From a checkpoint of a small mixture-of-experts model trained on Wikipedia.
Training: a variant of SOAP for the experts, 712M tokens.
Below are experts of layer 5 (counted from 0) of a mixture-of-experts language model. Rows are named router (the router's row for the expert), down (a neuron's output weights, with its number) and show model dimensions 0-47. Each number is 128 + 24 x the weight over its row's rms, rounded and kept within 0 to 255. Numbers have three digits each.
Before each expert's rows: "comes before" lists some tokens at least twice as common just after its tokens as in all text. This comes from a sample of Wikipedia text that the model never trained on. Tokens count by the router's weight.

# expert 3
comes before: "\n", " ", " |", " 0", " 1", "|"
router:090143123096126189172141150144104143105137099162123155108185147107153183141160160128087113131121107128090117118151132115144110123050132135176121
down0:138099117157153163121118145136157138131124137124082152139130143158158105082135120176102165137112141140113137152165120121113134100103156141124114
down1:119156141124139105095087195119151073132145158169141156151137136078144136148153163099139181102084118096109134090104124156099139149134140123108067
down2:143128087122139126149117085118146098125106098191097143145153108156120144103148131154096121115116147160120098143150154180144154144188096064152116
down3:129139136157158168085125113148099162121151118121195150113086200158113089129172133117158140116162143100143133131147094158150092111143144135118122
down4:114143101133128156107115136174107116101179081093143139167098125132107127127111081135170126153086150135107101148119150149098130138126113131099074
down5:158111160109124172151146142108132113102184138073100099133118146160155103128094152131115160096093135068114126168115138143137107121121149124133164
down6:100136157096119116135153132101138109092123155118135166098155158140074144140112134098141159144092132132136087125115131115119145139171114114153158
down7:129179150115133117113119140152109098165151149158094149130158123101112162090148123119163134156125082147090138138130115140117124170122092141104096
down8:124158110091099106100101138166126147123100141125152145130127099141123174136109154111118137114145132111146107147181124115131110148118140144113082
down9:100154115135171150149142140118145139114100121145114137130134128106135099113104096141139142095125151166146131137117152130107113145163083138085098
down10:099077132094139119143140102119169134094143126147145103108110112160167171118150086149141151115093100127102153123118094174126097101156095161119179
down11:067134107135109105110113110159126133162160155141144140143121132156102131113114175110163111115134141107165098125125152145137141091108115160135140
down12:139150134099100127174068152179102115089164112123148100103143129144156139122112159121163129150116083127110114104139145122151155125076150125109137
down13:174177118145170156084071153131142142179148142135126114123152144126123086172162164142137121120148122130118151124124091149138113140103132133140126
down14:104124102131115145164184130152150100117114124153126115102115154099122144117129133152124091122105181141107122139115072111144160109117123178155108
down15:111170159123165097117107155139114136102115118169114132096188129129142111127130167160136134143122072164123138118130129165110113146143166074140121
down16:148087175108133113123153161109141124103172144131133127113144153130141142107116145134141132136130123124116155116123167066131107124100154123118145
down17:111119150129119128157131134113115065131090106144138127126144145112103180131139101104112110103113101143079163107142143115126169099080154096088125
down18:099100123144153170131089115131115070120151178106099111110134143149158169155127155118174154132150128133148147076112148141136119112078115157147124
down19:145113112214129098151080135149140174104135160143145147124194123167107110087135128110145143125104134107095118128146174148140146159105155154090113
down20:126121159127107110089118130086141113063106126126168117108101130111133131141150090167121156159121100161140185102178131153157175097108069101150114
down21:126172117182155145133119093151146219156124146158156114126133105112149086134089087086129087104155145121091119129115129160170126096092132150163173
down22:141144082131165134132135080091137166113144163137167112100084084121134139145106125140111171176124092101136136176088133127128104138125119113121133
down23:157140153147109121128153116089130147099152117096120116120100113063114121122128118093189081124121141111111133123128155138136156149150166110121081
down24:115175126108123097093153097146123117145114114130139114094163136148101092099116103095136170106166157146153144146126095124138130105081151169128114
down25:101089138129117107135090123106117110091122130130129097120117164143114076144148159162142123122140145075133121142149163131125147165101076114143118
down26:118148106129106131105107074169136111114102145114144131115130076134131125138152109138129147127098143118115136090123127122110124125107127138113120
down27:108134157084113142168141096180130121121122150143112095077129141126128106131167138123169127135113130105126084144109142143129160112125155131132099
down28:141109139116069081098119112112112091124123163141092075095137106143108115126152146149161137171128127150112138098114131158112139182130127122126143
down29:133133123130130100096138132152145136144163107190152147113125150163112088148117162121128119095119116145131151116115157129176119114143098146114125
down30:109121122140177112157131168113094114108158147103147151115132122123124142100099143102151126158134110093107145149102138140118096112130167096121107
down31:119125093087102083140123118142110112149191152121117129131131130126155134151133124107130157154112138131130131197143138123165134180109059161146104
down32:133130133122118114164142157112164113110163162106138101135111123121126146149113169154095149105094170123111107093095121067164084103136111132149129
down33:168134095098159150120183124141141171125145093126158115126073129172107106143145097138107101099112094116130150181133144098112116154124115084125129
down34:121127086099154083140101119109138106136108141099093162137163126156106128163091136167110153148153169145071117093144124140126113135162119117102129
down35:119110109104108128147174143109156106114118165121169116114109085131143161170136134151099144143110154136128110142142122155107086162130179147105101
down36:175143147161115112145142077152102122198122111108137142135142118147137128124167116116113122121104085117128117179127111114140111115144135097105151
down37:143138125089124139115089142171121141095114144132147103089117117157108136135116068163110120133097098128128095120110122125122122174152143124102095
down38:122110178137110148128125128120143177121158147107135083134121128185136128109135115126121139142131125091122111115138113157149108139119139123133117
down39:112128167115152111154103125094143142100137138137107165153108157125159123101131136155134116139116129125107124107112153173110097113149140114116111
down40:083127136116153134138179127130149114134162097099130141126140072150132138121115108113132092093113125141142117112143148106170122116122130131107100
down41:137146151137089125116133108145128140121160122089179114120179109120093167142104123144150139136105139118108188123149138120134152112125096112116135
down42:133156110115088157124104095115115106162137100147159108093138136141102119138109134101105124140121142126177099126102126136091095156115087130087133
down43:140048151123138135108159136096129064156126142122104155139098154137106144157151114154157140110098138147122126135157131095093123126083128163142136
down44:142167120086111128161177160103130113118146135167106139126113105083133177101097099135162112129147130126164114153194150145123165106142101144156130
down45:161109132156106128078125174104151104170187152141190084162124117136130150117122092139134114109083134147140153133092128147112129089101116133098092
down46:174097117137161103153097135128157107181098121118107149120134092144134114124111145157118142087161154127121128137148135157095148105133143113095119
down47:073110120116140128135116158155121098113130136131156114180096120142132178156145144167156114101128148148182130069117132156095109125126114172130142
down48:145108123160113135121161139094156149149132135110126072120166146110159109142143135150144167061114091139106121145107163114123149106160125128169158
down49:118157072144116089136113122185136127126128105148121120131107119144170160166118135111136126148137113093151156139108118134125139116120110117151109
down50:130089107138116128181162134104142109130153135143110122164077079127129092126128115120129093135136146146183096148129149142091142119105100140120176

# expert 2
comes before: "\n", "-", " The", " Born", "==", "The"
router:134139138127116114165146099175130147138153107141152176139111134128137138077075130098102079140103138142102120133115144067140141110128165159080114
down0:102133149135169162111117100119189120141156150098118120131153124118149109158191136088159141114110121117154124125177121145148128152133069136107152
down1:096204129086111113128095132144160123147122104111136163120091123163081103126128094127081167148110112111160153120132120108118179144142153132132103
down2:111143160122164136148123147150119145124121150133129126113132141129131081104076105135086109137155131093153129128117156137120138144139112108103128
down3:128143088131114156114108124114108183155121112113136151150124110128174123109113107107156115150094110174124159093171164117134141118141095099135119
down4:108144117127138102143128149118119150117140113158162161083099103117132130142109146134135133101125095133152138116121103129097177117101150170117109
down5:159123097098113133162160126109098102152174131122135126135098146129160155143143108136095141122123126129153153125124115143165128136116157169128132
down6:126127120118123138132153131138157150171160155118098105175147099107118149096163083109140128141121150157098088127119153182111122203152111101143152
down7:113171163071115116158112132117127169140139159183153134116092126104115140136088174148124100118146085147161164132136120131127133093148091102131145
down8:159137108100120123094113092097154084150105158135124121095108125144137136125090157128088132126132149124139167130130132132161105123117162129108176
down9:098127127150117093112124102138125120117134070149144124126081133155130144120129121177087125125132103109129160111130115119116091142138112135118067
down10:133124136135149148103128127143114140128123154119139139124135143147143142140122151145136108151115136132140147148176172139113135138196160117130149
down11:145128097125103122098094134097148123146085104132130168111127074082132138122177149126145120165145130129135139114144146150153083118168093131114147
down12:113157150123134148145133094134086098127115159124161136113150105113173123122138151142119123113128135160153128078155174112191145164151144137072094
down13:157024123125098137140121177104071083129145127099131110090119153102143098147138109115102148106145144110130146103119118106180124131117151125122140
down14:097091115106087140184170122165149095134085144145160129113136145125065117151146180134113158161103134144113134124102126129134135114147154141124113
down15:124132105181155112158116113145125131122094125132118171102092142106154092146142147114119091151140150185151167112142145150102134104101093163153148
down16:101121122123143156112152159128129117118124154113161131128119154142114167092141131137126103113134106152146167162166125153126110149138109123138135
down17:131128111098152107125148146132126161139122113127137104138137103135166190162129115129133121061115122156141148115117104141168133147188119184121144
down18:141114103158113102106110102120109164120122106136076140140124135169127122138092124134088108147175109131152120133143134107158128160173149100122150
down19:146115127134127092115153130105086144146103122097091112137109106088120167136089107135122105112122117118130148138202134122106082160132128136123090
down20:131091165133098175068135193120102182136096158104163135093174143137140133116123145164104113141165117135096113160129093090110115136111135129177163
down21:104132138092115129136118120118105161095138145158101146128079089152113102092139121105131115141092139141136122113159128137148108140110125151095179
down22:139121165131151105107159082106080125104109130133112144148079163116120123133152129105153141153165145167113116169101122160157141114122107170100124
down23:145119102156097097109130150116137110119074173170137112096151144129100101105130131133117128109125113164136094099169135140093110155121158136102121
down24:116148158130128128143154103109087105170127115093129123146100129146179136128154151077153148114127098150173091087111122147092098128154158137104102
down25:040114131078118128165145140121097115142112118104147128119135120151110089086115123120140171098126108133130159103129136133119172143136105141105155
down26:135159093111170168154071092134106188142129106116141130118101088129156130129125092093138117090172139146099104149162123129123113149142117137111165
down27:121144099112138168151102184093146099110148147108136084097124145137147091115112138149143104116074145160124186140131128086067152137121150133120139
down28:124119069159099140129155182112114156157090134132134139123131140116106127093088139091135116136087116153135142148096099115131130149155128149155102
down29:133142162125129132122114167149163123133127162084115094154127136140132156155140084144115123134136122141176118111128161161117099109116104142128151
down30:127156123105135113104163125126133116126122126118157144144133138161117101119112092164161119143114123086152120116176111131119137107128155110120121
down31:104115159123146154136110131098128121092111148137151185101102136134103134101114144141110084095176117082076129126154141115133124163159131135116156
down32:116143113126144132157150164114124104111125160108087127112141104140106156047135110149120151139133138129100096167121132145137106130105135082112127
down33:118155133158132112133148164120159153101124139127111119144165164113138126176128136130128098138127139106132122124147127159141130137131107170132170
down34:132114131129122161082106143140134148160125137156103147135160109163084141145136117138125123133128136100095115125177093122183067114158132121073130
down35:142111120183103079114152110103157174098160178138097111067117138130149124118112120112159115137104178093136093142119132113126155130142118125161104
down36:122135145118099141121120141101150107121110173159107110101147165122141111114092170108126130139185144151107159144126164150136140154111128131130130
down37:137138090131121132066087138131141168120121101102158157134095099137099127138080148132108137135207146124142115128127103120105141148119132115143140
down38:118109145125118114144127097166169117173087103124097114119129096131168089139160126125126134125154127126147168145166114130115090144122095138125147
down39:090110175176164123144127087132117154112158127107142127092140100153133153126190103121124145112120101122112151115106141132168099119083159138166111
down40:087137153106112137136118173156068122136176138115124123131090138194149115144114120153130145122169119123128126131174099147137161088118090129109111
down41:149160100116118102111106117089109123118120118131109134082106130108108092091103112096121143119100137115119106147095125111149125129119144128121110
down42:145127091146120131101150125141112123124118150134156134079129143084138134154113113139134113138159177119077148107084146091131125128121092118133120
down43:102137123135150115135126068150113139102148103147139111128132165161153172115065135107110176141111145122086108125123129190148138167140143115118118
down44:145149160121130134103121096129151103133120107120097136130091113150120121104161099147136112097131119121119085083089136168134132110103159145139145
down45:116182132118073126120157099138119096131184099165140137121141113115132160139163129151139115140156134091142144124128168117166177123125128125138090
down46:145133100096148129152121104146163139129100133122098127151184153126142143127098101134117139124108122159132147111086111131115147134093122102146095
down47:147093111155150143156121122132119133100136140118150090102142159122102130132120111128091104110146148116123101108108125142132159138151122186129108
down48:096163107118072129133152112138154125159129127117089150148157160122131092138093148117139087150122134108131131146164205151136131119109106163126146
down49:116174166124157131084140119168133140140134131177115106155133130100127157115104077130099143105128137199104149135121105129108148133137113095150140
down50:136119172113099135079131129109152153071137155124137131110091129150120165151147154134121146158115167097130175110112097109117115137152103123105130

# expert 5
comes before: ":", " |", " of", " in", " by", "ed"
router:134138122104154097116118089173078114149133122087137127134109141139126136086106112128122156086100126180148183133115170138146187138127117138096135
down0:139148131126132145131141132118100167142146145171157152125162122186168127132143091112123107157118098088071144159120099126141090060154116140155134
down1:158123124155135119144156131114138087157141116141143098124118115139127130122170109117134110085142118155148099173124088127115152080086136132148128
down2:128099133105148144097089122083139181112136120118131145139128133155131128107158112117111143194147097121109103101136136141124129136114113155152125
down3:122151120111116112152153105184104138113136145143139122156118099122096168111104133152152151112146149120160092139131147099143105134157097148105067
down4:151108126109152138139162094131134135164131124132132194130136144119100136141096151119129176119092138159097127183157121137178123120134135097121100
down5:110132178154113121105184132080095114158171112114131146148108145103131139122123102168089083144174158089155096149119142115089139125110128089121109
down6:104110132108174143161112124120084173164110106107110137137128160134146146088166093115150107123068136150134101145096114142098148121151083151122121
down7:147127149132126156145123128154107088133111121116145111099129162123112107107135123147113111130162107165101177121123097114161143098117135106146139
down8:107111116172147086116111120126107147108128134162139133154146083118160131159133112152106122089109151149151132147113141156113104130103114105106104
down9:143110138128132182137176083112128126111117144042095110127136073109088107129130175142095132116139137105123095105085142111083121120147147104143149
down10:127155160114138123039151142161120136141099137133131134162144119097176124106137088164124156128127149136059100132134121081112116117111113152136143
down11:122095154122109122122134099132144138104109143153107115140156128144091115136153135123122155124125103133146155117122149116146137144154167069135144
down12:131109137130099139125162162130104138108126097095128122111148141127133089123148150116125114139183104131144159086135111103136168098095136117162140
down13:111169131148152102125139108138101102110149115138110142115147116120148159152149119147138139138105132178082113127163092105156099094099115119153119
down14:157130125147168173136130140120140142112114110116135128133129113129136143170131090117116127142121125131152122109109129122155105123137164092195137
down15:090108148157145120130143133131098104149126146153133107108143191126163160113096169128107113127141149143127121160165151131113116083097123115147161
down16:180154107116112165085148126100141110126140128145142123146064133131110145148148092098111155113145122138127105139124133097092165085094143095090134
down17:139123154149101146139082126154155109072099106128122102139117128144095127128117100132120142118139131097145116122155137146168153143116144148159101
down18:109070102166123145144145128106134087153153122106084112070151123153114141100128099133113096160121140134167161157123093141142127116161127110139131
down19:147125150125158129129188157143131160112097113126110154110123121127129130138122113141091146169148150146138123134129113128087122123141151112144185
down20:125113180099146111128133137146102130153133137132089128102094086118131137141103119172106161106130117145122119150117166100159121141131089135141142
down21:094144120129109163144156159125140143138125130146129123144091106134125082156112137163106126121122133107115158155132125110137083155140144104127098
down22:153143084158164178143118112185163171102111122164103113113128110126117122124109131098135114122109119125133165097137153144188126113154135155095131
down23:135101143123139141154165142102140119154145095169122158117099165154143104129145129162190128120081130115133179112154129184158143108094156126162125
down24:125120149129128168133114108180137094124100126104162135131135132112103147100166161136146128079127126190174144151101112064168086134155149110122121
down25:159135118148109116097170115125099144119178119131097116150123166122154158112141136129124150159100118148139117130117159107134130117116150125162147
down26:149124148169114150119137136092142133132146081158139091126141134110104121082133123171159095125112121124156114133114125059121082119112106137112131
down27:158140142117112116156127125142134113153129088144103141077114135181138139122097091129114086095150092104164081156156181118134129087137111127137116
down28:128087117130147107141140131144108127080082118122107120096197139086095123178107091152131123166139164103094081142121140140093102175144153140127136
down29:144129129095117097132128102105093107135104160090090116139097120106118122160158115158120115091127144110151136081169097097144166163132096183124156
down30:156157104131122100102125133138123137120098107165140112162143118134122177146133154151108087097146123135095126135113108116112125147140181093127174
down31:157128113142146144155116136147114107146061151129099121131123104186117115134143128130095121143110134122122120111146100118136066110120142120177158
down32:142114151142105109150137146149140132113089137095144147096098142147085103122137151150112111097138148130129113088131118145089158098124142161148199
down33:133113087124124175140152106124146125127111115095148139144138113150164157170136101134140118130134122096125158155110114133161119113124115149147150
down34:131137139169132120126115149181133098131133121113136089153119137125107116129133104132151108104108103177135114139151104146138122114170116131174109
down35:137110153105119158082119121074070152137136109109135098131140112129162101101091090096124169117155164121147151107130131157119123174097115102140117
down36:121157115115135090117141148122174103187084112093131149152098101126132124121133106163075111121137113122152102132139182130126136082127163113144155
down37:110108106166144100148102141117135154170149122134123117102110112124121130156089133143157100111121073110165125112086131092096135113115135176081103
down38:132169077092079110171128142126098106110131152159091121129105146142115142112156122126145141096152092119112139187086135106125113084159093078135096
down39:111148116109145118124128089103151176151172184105115121129132168161140111141121095080109127143110097106114127104122123169146136137169116143140112
down40:133093150132148162099092102157160092091118148121157121089097089109124169129089121157158114097126129169134111151114131104144128125142126165142120
down41:155142094131137110131098119133140122185073137112128137149089106136084175101126123132150112180141113124131108133172098131172153151103122135134097
down42:103107111153145131119159118139136080142145118111153107146122160110172102165124132088133158100121129173143101118117145174113124133125151173106123
down43:115122102090111111151151137105136152072135107101115141117120141145111099141100116101133131161140132136151152144128120147145118155145166171155166
down44:148127157118158133155147122142108115122154105103112142143142146175095145135125085132087051135127107146146111096121159102144114131134153125133109
down45:107153112107127146126118116120181065148134113151145124123103123154120125165132166117133117113122101151158118163116129103152148133112128112110125
down46:155092174073120117134114116152090100095131137081111133107091105102102150154132119112127140145135136108156118122149104109155141130142107129148117
down47:142122141127153162159161118098179113097129100131136127131135104100113144134109145121182190163151106099164177125109134124118136125110087105141131
down48:116137113125162181143134136131085124130130131107095135119179118104135123140134130090099126102152065166157141130119141135152116119149148078113104
down49:149148105105147165122147098107153114130156123095144108138121117123155148115140140132159121118089162124104130150134143115089087113139108130136128
down50:172137106131137106140112145138114142085134163123093110111126138151088122139125143114123111119156108156133076096104133124152123127115178113143145

# expert 0
comes before: ",", ".", "s", " and", "us", " with"
router:118116174092110152154118086107099158078152160090143144145124141127102161091115130121192125122114165130095091071122137111097106125141154147122132
down0:131144139128169137094124115130141117170168153146131162089102096121135156128144145100138100183118152144124130151143107153093111101142064102105159
down1:144137104122185132149154126116142118121162125149077101130114070133142144081116063115152141143104105100112138174133130154119095100109157164116144
down2:087083153129141150139133147112123096155104121157124094100140143108126145118087137114122119094100150116084143117124127158095093116101113127140110
down3:191144149117145128120148153109149093147097127145133097191100100110152132149128110106133148173112141111149175143097126100186138150163119139157136
down4:149149158108156112146116147123121167149124137143138136152134084114112114116156145141125114145074170156106066132129077171120148125134171130119134
down5:161128132144134136136160107136103106142097088101109154117150091156125147140120140160145075116152157125106138087122130128115126127084121171119121
down6:139107136140133150138099154147147144128121119152122095133143145127157168133142151152109166140121158130082129112125151103136096128125091116170134
down7:136148130132136126165120130131111102095157135174177170128113112140128097138113136137135126144128104112130122198147110120157115129126146122136164
down8:178115109142145114125141160159139097092139098115101111107110110186109122115162153104124132123128150095162135119142140105131145123115093102119133
down9:118176120136110123120088121104151132136120159152164144108147146111134207128129113120133130132165116077133147108130126111118119136119147181109114
down10:108131129148077116113118134172132152094124106166144111135101161129156104112093168136093162180125108127153114130122142094137145129127166114144119
down11:092116102080158120126124105151099115117144115153140127102150123128094133140143142128134134149094131114144125134131105114090193161165130122100125
down12:132110107141145098138098149147089090123111124111126084106132129143129142097132140108173141113119129114150144120137124111146155074179102128116154
down13:141133157145152155126148158137147096120129107087109088172129167106133127147128154133165146098170153096109103151138120109110145112144103149117100
down14:139133122106120093137117110132167141115120125148123124151166095119166129124115115158087161153138113133105129151090099110140148079144115132114178
down15:177168153145097153122105102106117093117118127121087119160118136144109137141138141123129155102131167163137109136117119132179139136148189106160103
down16:127104180150147151121138124115119129124133123130146118165120150093104115121153072183106145110132138108124154174137122105114104123163146114103120
down17:082131101155170132151133165107146125121132115149160133148135144120169104123096142146086118149144092094108130145116108093153115143125120093145096
down18:135154114118124131142179133152110095107125096114101124111149109128161122121204075129123136120101125152134114123127125145140139135129122134126091
down19:150145139127143107117122113090162126111089113126115126180133116072121129138099138166173120159100133135121131193170134119144141131160136090091142
down20:097156128126163128096163118147132114124128119121122132120104139118135171131155117134114089109124104101143141144100098068132135084136130129140154
down21:118087141112147078131131127130159112159086176126132133060090103104110142108099143087120133123078120102162149155126090146122122154146126168107152
down22:139149125104148122132140171117175125122129097162121122139079100112145134132135113130131157080116131135094192148136107105131114130125127126184121
down23:142079114107138121139132183088111110076151148111118118118148112142113111173149119166133079140097131160133127180115139095154104122150127096166119
down24:095093155178109099104156118141107103143097141127124093088106132085184139129116110107112139145091108107141155134157108147114113160114081146082139
down25:143082113132170100115105114150102158105119131117167156128114124118111094093115115100102081102113098150118133101113149116130137144139148109130157
down26:132108151082128141156145115145117102147163142104150106140125123106135098113120131093125101122151118114158169172133123098132135114179143155087101
down27:136125142121104160137143153163121090118133106123124126136114143141173116117107095135161108110164117102147160141110140128145099100140123101173156
down28:121144134150075146126115147093134159086097113167128135106145094129112128092126143134138097156100106117140170111152159163129152121085160068117119
down29:106136139147134129118109116113129130097120158117091126152107140097155118148123131079110161137159136112112112114125088136123196075163101158123112
down30:158129119126112109110133147109128170114116131197145152145142098147111102196173137126093133122116115147124147078134124107142117112160140126186135
down31:103169121128123109130127112131144123099108164113111119150138157156120133085135089123118071107098108093144151126128158122123154137115124109128133
down32:145174135133094122139109162124156165112119158142138117148067142089145142119102131159165164131136071108133148124098126121145119141090126111175151
down33:136140115112112149153163102139134163132154135149147125187150177110126132194137108139101193138096107147158138089155112144062133109152137139121085
down34:132153111120084139126145150047133136164133107162174107142137114112131095165127065162105122119158131121104119134150121129141132125105131112138107
down35:147116126096118121123139151147151154092130142086102104109121123140125133112088161142063126148109175123124112131152137112130150141099172138130092
down36:160118142142151110112183140172126075075134171153159120145099118120123134116109115120141131087132103135143101201095098115110152132132081128109133
down37:105163093159155119108113172148105136100154154118143138100124107098125106110088111106176130137135146125135091108147142175126109092126146128142159
down38:112089108116131126112193100101148146147149124133146151120128097145104114141151112132087167139097094171148114127116140175114107168093162108159163
down39:150157120122136175144124134148124139123130118108131130093169162147132159128094127104147170147132103113119118113084165127102112088110142150104099
down40:118180065146133098155128133163149126126129117164104170143121140135125155124130104081120092150154095114089109158134122134134079162104105137143097
down41:132128103130163098105125104138168107102105141130134108134106141093130108131098175115128132139137117129147105139154117094141103128179150145088094
down42:113098095130183127137157105149085123083148154136102150091109118131175161125118130096142128124138087118137153117124127124128142099149096118116149
down43:131130077128149169126132127096116136091119120133163146164167169124122131145158151084146165119138150078127104123089088151125115159135111130151115
down44:141131116133176115134119144142140173138158104079104120166163107131161149169134170117133084124128137087125123115125062130164157131141175148125166
down45:157169156136122120109121116094176120156142131122137145139111126118137155111141067116139130129160113132135116140120139119139159181118119128183098
down46:111091123155133160118182143137125105166170165137141105109096135144133114125100106130102107091136134165155138121147099161123136126122108128105143
down47:129165138110130142130130142107127145178114119148126145140094158120104121172097114151130103101143117154131171127117128131100131101077151136122089
down48:181129148106153118158159142152111125107133145100136134135113129138155138127127097138089154149117092111181129106131141141151139108098117133160130
down49:126147119106128096136091106087120151124095120138125088128123126154131179134108091164115081108133192107116130166148132119116133154143155157101076
down50:112095145136117135131101164162132113115156165125105162130139140148106093164136111137101148120130146145126075189095126202102147101120134156141163

# expert 1
comes before: " the", " a", " was", " he", " is", " it"
router:142128121133091180169125147107125140140073105164130125102159147110131114061105147112192085134094131082102119136105165096105091153104132134119104
down0:121108114138161100114166128131152113091174112091143136149123115131122162119143156113096103123127130093118112097110117112149128156094173100128137
down1:129117106176141173119132124152127118094105101109149155110123159148145083113102167115124108103150128121127139098134113180103133108135150135156143
down2:119138141115148134091134123122127166149167157139130138091104174105110172170173075127152119093136135106129121110128097160125121141154126135180159
down3:111111154142139105123144101146088121123095136119116154144161143118110144114157151118131117108050102112106163135135136100134112128098152188113129
down4:115107141168117165130134089141189150171074170133105103120129128095142103093100142076120117081120080111133132126101135144096099139165135132136131
down5:111104120152125104145114107134187170116113127158113129127143138175130111113117096119176086136092142147165112142117142100145139133124114132099126
down6:113096104125175136080120143126140110157166068140166109128106133159124110143136147133124159111125108133096111145169149118163160121121136113099079
down7:108139104112109152138120074132139118108142168104155147115111185145171060103105116134150106118109119105135122103088111124151140092110160092150133
down8:114102115124160113129113155118109117145130178158110097144158128124120125155102130070052133128092109188146123155131153156120136111140141154106143
down9:147137135113100106142130095128163176175141138120141143150160097125110127138125137161157127112182140149156168127137084102120089127130134162140125
down10:088161081143119141145086098158098110117107124159122121125098128116141117133105125180088088155153102099136117106140110081102118125140134142127138
down11:130104153138155086127146143158127144121113128093129135173116146098093105114151147100094130146120121087135126120095094121102122135108111116117078
down12:113106136148098119173117142133106092125149165142133142159131120123124146181114158174114113120142105145163081145137131127142151104125192114144120
down13:119120146095137107124072159104153120150141124152121084117117105126137104119122153145098104146130103119120118109123151134078103135098093122119101
down14:144107119104098091103149115094155126159157098136119093141069091128118145109126123161125104102122109139123120101112110111148106213102137144153127
down15:159130087128105142146122118162147160124150131150112183129126146132104120111169114144166071113136169172102140106148126094120077114140121140117132
down16:099122139143137135127161101149099135112128138087143147124149097111157110142147076072134136134149115136130098116110170119147156136133138121127146
down17:100125137106138136080133147155084104131143121107128119125096131129128084185156159153191109095163103104148141148162123115175108123145099156070128
down18:111095104072094132106141069132124095149116086169147113156141098098131167117154141108125181089107125139125133131142121118111135144132118134143117
down19:110112113102114137111149120147107121112080104134130163131148113081124155139093107157119101117109134114149103113139160109117129104158124126129059
down20:115140125120128135094113139103137114150148124104135122118117152154154120139152123117128152093087126113137128123115128156146127148111122116128125
down21:103122124131148125119131079117127161126118136094073115129120120136123106085103086105122139108126151103140104195097133122129128091107144111148121
down22:076168157109117193145184148154144110159153134129109128142138184104139098122131128135130147148123143118112103182095122119138165181165140151123131
down23:170138110116122143145117108133155155132110120090150104138114132125133102147117170164149127119140137139149122110167122114120145160102151139157108
down24:128100158113143117117125171134122069131136136067103134115139084127099132135132156138125142125101096143139113117135165114160109157105139104135121
down25:122130158110093132092103174135096131129127141190126133134147137093129141122146147138093102129134161086095133180139151145099090127121133111134113
down26:140137141102149117137134126139129085104174103118117122147134100117148128100124117072150105130170141135130136119084138137096117097116147108087136
down27:146128144096141133146121092152132097123113079134126111102151180071151120135110146153132101166090140092152130104091111137122125126156082142082126
down28:160130138095153151135101108154138163144137151115169175112123122113092136157125118121145147148129131164129150103120136120079097113153111135159114
down29:156127078157189108119128149152153142114110135093121111160136126169108163141095070128091150110132116149074104115128118114145128110110118114084123
down30:146169147145158158140112154127159160124115178138110136133105107121146103126104127126126138110184088098134138142132146149115125117116133147190077
down31:110120138167148161104096160113114098083115111135104162142121094138147137173156165136110126125126121083123127122165152123155166112119156116154110
down32:140105144169107118095076143145115123130104177146133133112132149133097137127141129160153163134091125156119123100085146156118121111150113128143134
down33:142143158121124110182091161170158146136117123151122158136146131119137155152160159136116098129107115108110129123131108151139129105086128166105152
down34:076088167132118079114076161143130139102120131143083158136097135150128152151122201138145140150123104128155135135109142153101142108132056158109113
down35:118165124140123120137141119131105167140156186180159118129155122135129135142123132107130142117157111073130125140147096159149093125120104145123124
down36:165123142087103143152133120130122153141101083138128165099174109133101175148179122137116171068143112119065131158115158161112124142119109130134102
down37:133115115116138114099156124126153157110083120155175075138177124112138156106119130156131091135134146140115096130160123105115127122128151149054126
down38:166153104129168121142159153125159147165132112129127138097113170140113105136128119121130148167135129106087111114173103171151102170132107120114190
down39:134146141129133170131128156114153106167129159122087108132099133150084135127142129142119088100116151130198123172094117131132101120145093121104124
down40:107155117135155171100113140114142109136127117136131121155140145150099118157127115135131133110109117131148126131103160135123150127116167094170128
down41:099158105149152123156163161110157155159153111137129102124141146133116148124154116102112129086144114129141110159114108103122115116127117101110149
down42:176083143173139139150152128100111129130130166178101134111129179119142149082117184101121166126111103104138116151124115181137153144140093168118125
down43:149106161113114125100155149143113150104136152134150121108150118114143097108136122087160152169126087125178141180115129113156132110124144147143139
down44:106136107096121159116131123143099095125132149198118109106126111133141117198110116161111093133145140117169120141103129072164133092147138139152118
down45:138158082146157156168127172128122141169125165148087106103122146082139103128127160123116122126145148109167117131099114134124098167129154123162123
down46:127148091114141164132106110132131130147148109118128108128155108175120164098121143133117113128122138150120120163126120156135164111136146110144132
down47:128106103151144156060190092077104129141104131151114112122112140131138136129116176160173139084079147150107123115152113139121119113115099141129146
down48:200149082157130126102098091111108094111126142126104161142155151115146090125120121102102162112055135136131153140126137106103156138097148142143119
down49:100124101113140130118093062160101153135093116115148123142121130136116132109150123110112123153110145133124136135116133118162092143137127145089124
down50:126173137128130147117143147114123131124152103135081167120102137116145124149133152121132128139140110118154130177125057122107117106125072127143167